Weights of a small mixture-of-experts language model, trained from scratch on English Wikipedia: a softmax router, a shared expert of 192 neurons.
Below are experts of layer 5 (counted from 0) of a mixture-of-experts language model. Rows are named up (a neuron's input weights, with its number), down (a neuron's output weights, with its number) and show model dimensions 96-191. Each number is 200 + 30 x the weight over its row's rms, rounded and kept within 0 to 999.
Before each expert's rows: "comes before" lists some tokens at least twice as common just after its tokens as in all text; "gets" lists some tokens that make up at least twice as much of what it gets as of all text. This comes from a sample of Wikipedia text that the model never trained on. Tokens count by the router's weight.

# expert 45
comes before: "|", " |", " |\n", "|---|---|---|---|---|---|\n", " %", " Votes"
gets: " |", " |\n", ";", " Votes", " Total", " %"
up0,210,251,219,199,183,204,212,223,187,167,162,255,201,219,208,216,270,217,228,183,148,251,177,237,175,221,178,168,190,205,147,163,279,190,218,241,183,199,207,149,213,209,218,199,188,207,202,170,262,154,193,169,186,211,171,213,200,220,172,208,150,177,208,238,168,195,205,203,218,166,203,205,167,190,157,215,163,130,154,208,201,223,256,187,185,200,204,159,211,174,273,217,201,224,178,215
down0,202,217,172,258,164,231,243,275,190,190,156,197,185,163,228,194,175,245,232,203,247,204,252,168,215,265,215,172,204,231,227,205,136,229,225,204,251,193,240,191,227,249,164,190,230,224,214,181,221,274,193,164,159,205,211,234,247,190,229,214,179,212,249,235,191,186,174,225,187,205,166,196,161,157,197,209,189,226,191,166,140,263,230,217,241,188,176,215,199,186,194,169,228,189,152,174

# expert 22
comes before: " the", " ", " a", " his", " their", " December"
gets: " in", " on", " at", " into", " within", " under"
up5,167,220,206,249,155,139,215,200,175,224,117,204,211,242,233,203,151,193,219,186,228,201,199,146,171,169,179,209,174,183,213,181,194,234,223,212,209,156,191,194,187,193,224,193,248,202,206,173,245,182,213,209,210,166,207,198,212,180,205,167,286,139,200,172,200,177,272,193,218,246,261,240,205,245,216,243,216,254,178,169,231,182,223,162,185,263,174,194,188,199,253,205,188,188,224,201
down5,203,227,185,151,206,188,189,155,253,240,167,206,171,199,154,185,182,171,138,179,198,212,213,194,192,259,181,193,146,200,176,182,175,221,160,155,169,217,216,223,209,183,225,193,171,206,259,201,174,241,188,245,152,190,173,170,182,198,190,234,169,193,217,248,167,204,203,209,187,180,133,221,210,130,144,214,166,208,237,215,168,228,217,135,193,196,193,192,203,216,219,165,209,210,220,199

# expert 50
comes before: " |", " States", "–", "0", " |\n", " Kingdom"
gets: " ", " United", "v", "k", "1", "0"
up0,251,228,183,196,245,190,194,223,186,186,175,189,229,220,265,196,210,201,241,165,195,245,226,169,177,194,144,246,155,175,199,160,247,210,223,238,227,173,148,250,187,254,230,216,180,200,204,187,240,181,248,182,197,202,195,196,197,179,164,208,147,233,142,172,202,139,197,185,195,158,208,221,212,188,211,232,223,170,232,182,224,247,244,177,178,190,149,196,143,200,221,186,196,179,133,198
down0,210,209,184,162,221,135,187,186,223,211,153,234,189,196,216,191,199,230,207,155,231,277,145,208,212,219,187,217,211,187,196,256,144,216,142,206,194,224,155,208,176,213,206,212,188,189,197,163,202,179,257,225,183,245,236,234,214,159,152,153,163,243,203,175,191,163,279,213,187,181,146,170,215,161,182,196,211,195,213,180,215,229,154,241,182,198,197,222,213,190,216,166,180,243,147,208

# expert 19
comes before: "|", "20", "0", "1", "2", "3"
gets: " ", " |\n", " N", "14", "H", "08"
up0,168,179,185,225,187,192,162,194,247,187,198,149,220,195,170,191,212,216,181,196,144,221,217,180,155,171,192,216,199,196,191,242,235,200,216,217,231,133,164,188,208,194,214,207,192,177,189,236,211,194,194,190,251,170,216,215,211,197,223,237,229,188,202,156,181,145,228,187,217,196,191,204,177,236,234,220,250,207,190,203,210,178,246,205,184,277,187,199,184,206,247,221,184,237,253,183
down0,219,213,208,197,178,171,184,151,180,168,231,166,259,182,214,179,156,182,155,185,173,204,166,170,180,171,189,179,240,206,199,197,211,211,204,235,209,221,220,167,254,187,168,190,247,206,202,174,140,196,197,168,166,188,172,190,201,176,194,239,246,183,244,216,217,265,148,148,235,191,180,182,213,176,167,205,207,190,234,209,204,174,210,213,214,157,242,279,245,170,204,188,236,121,202,135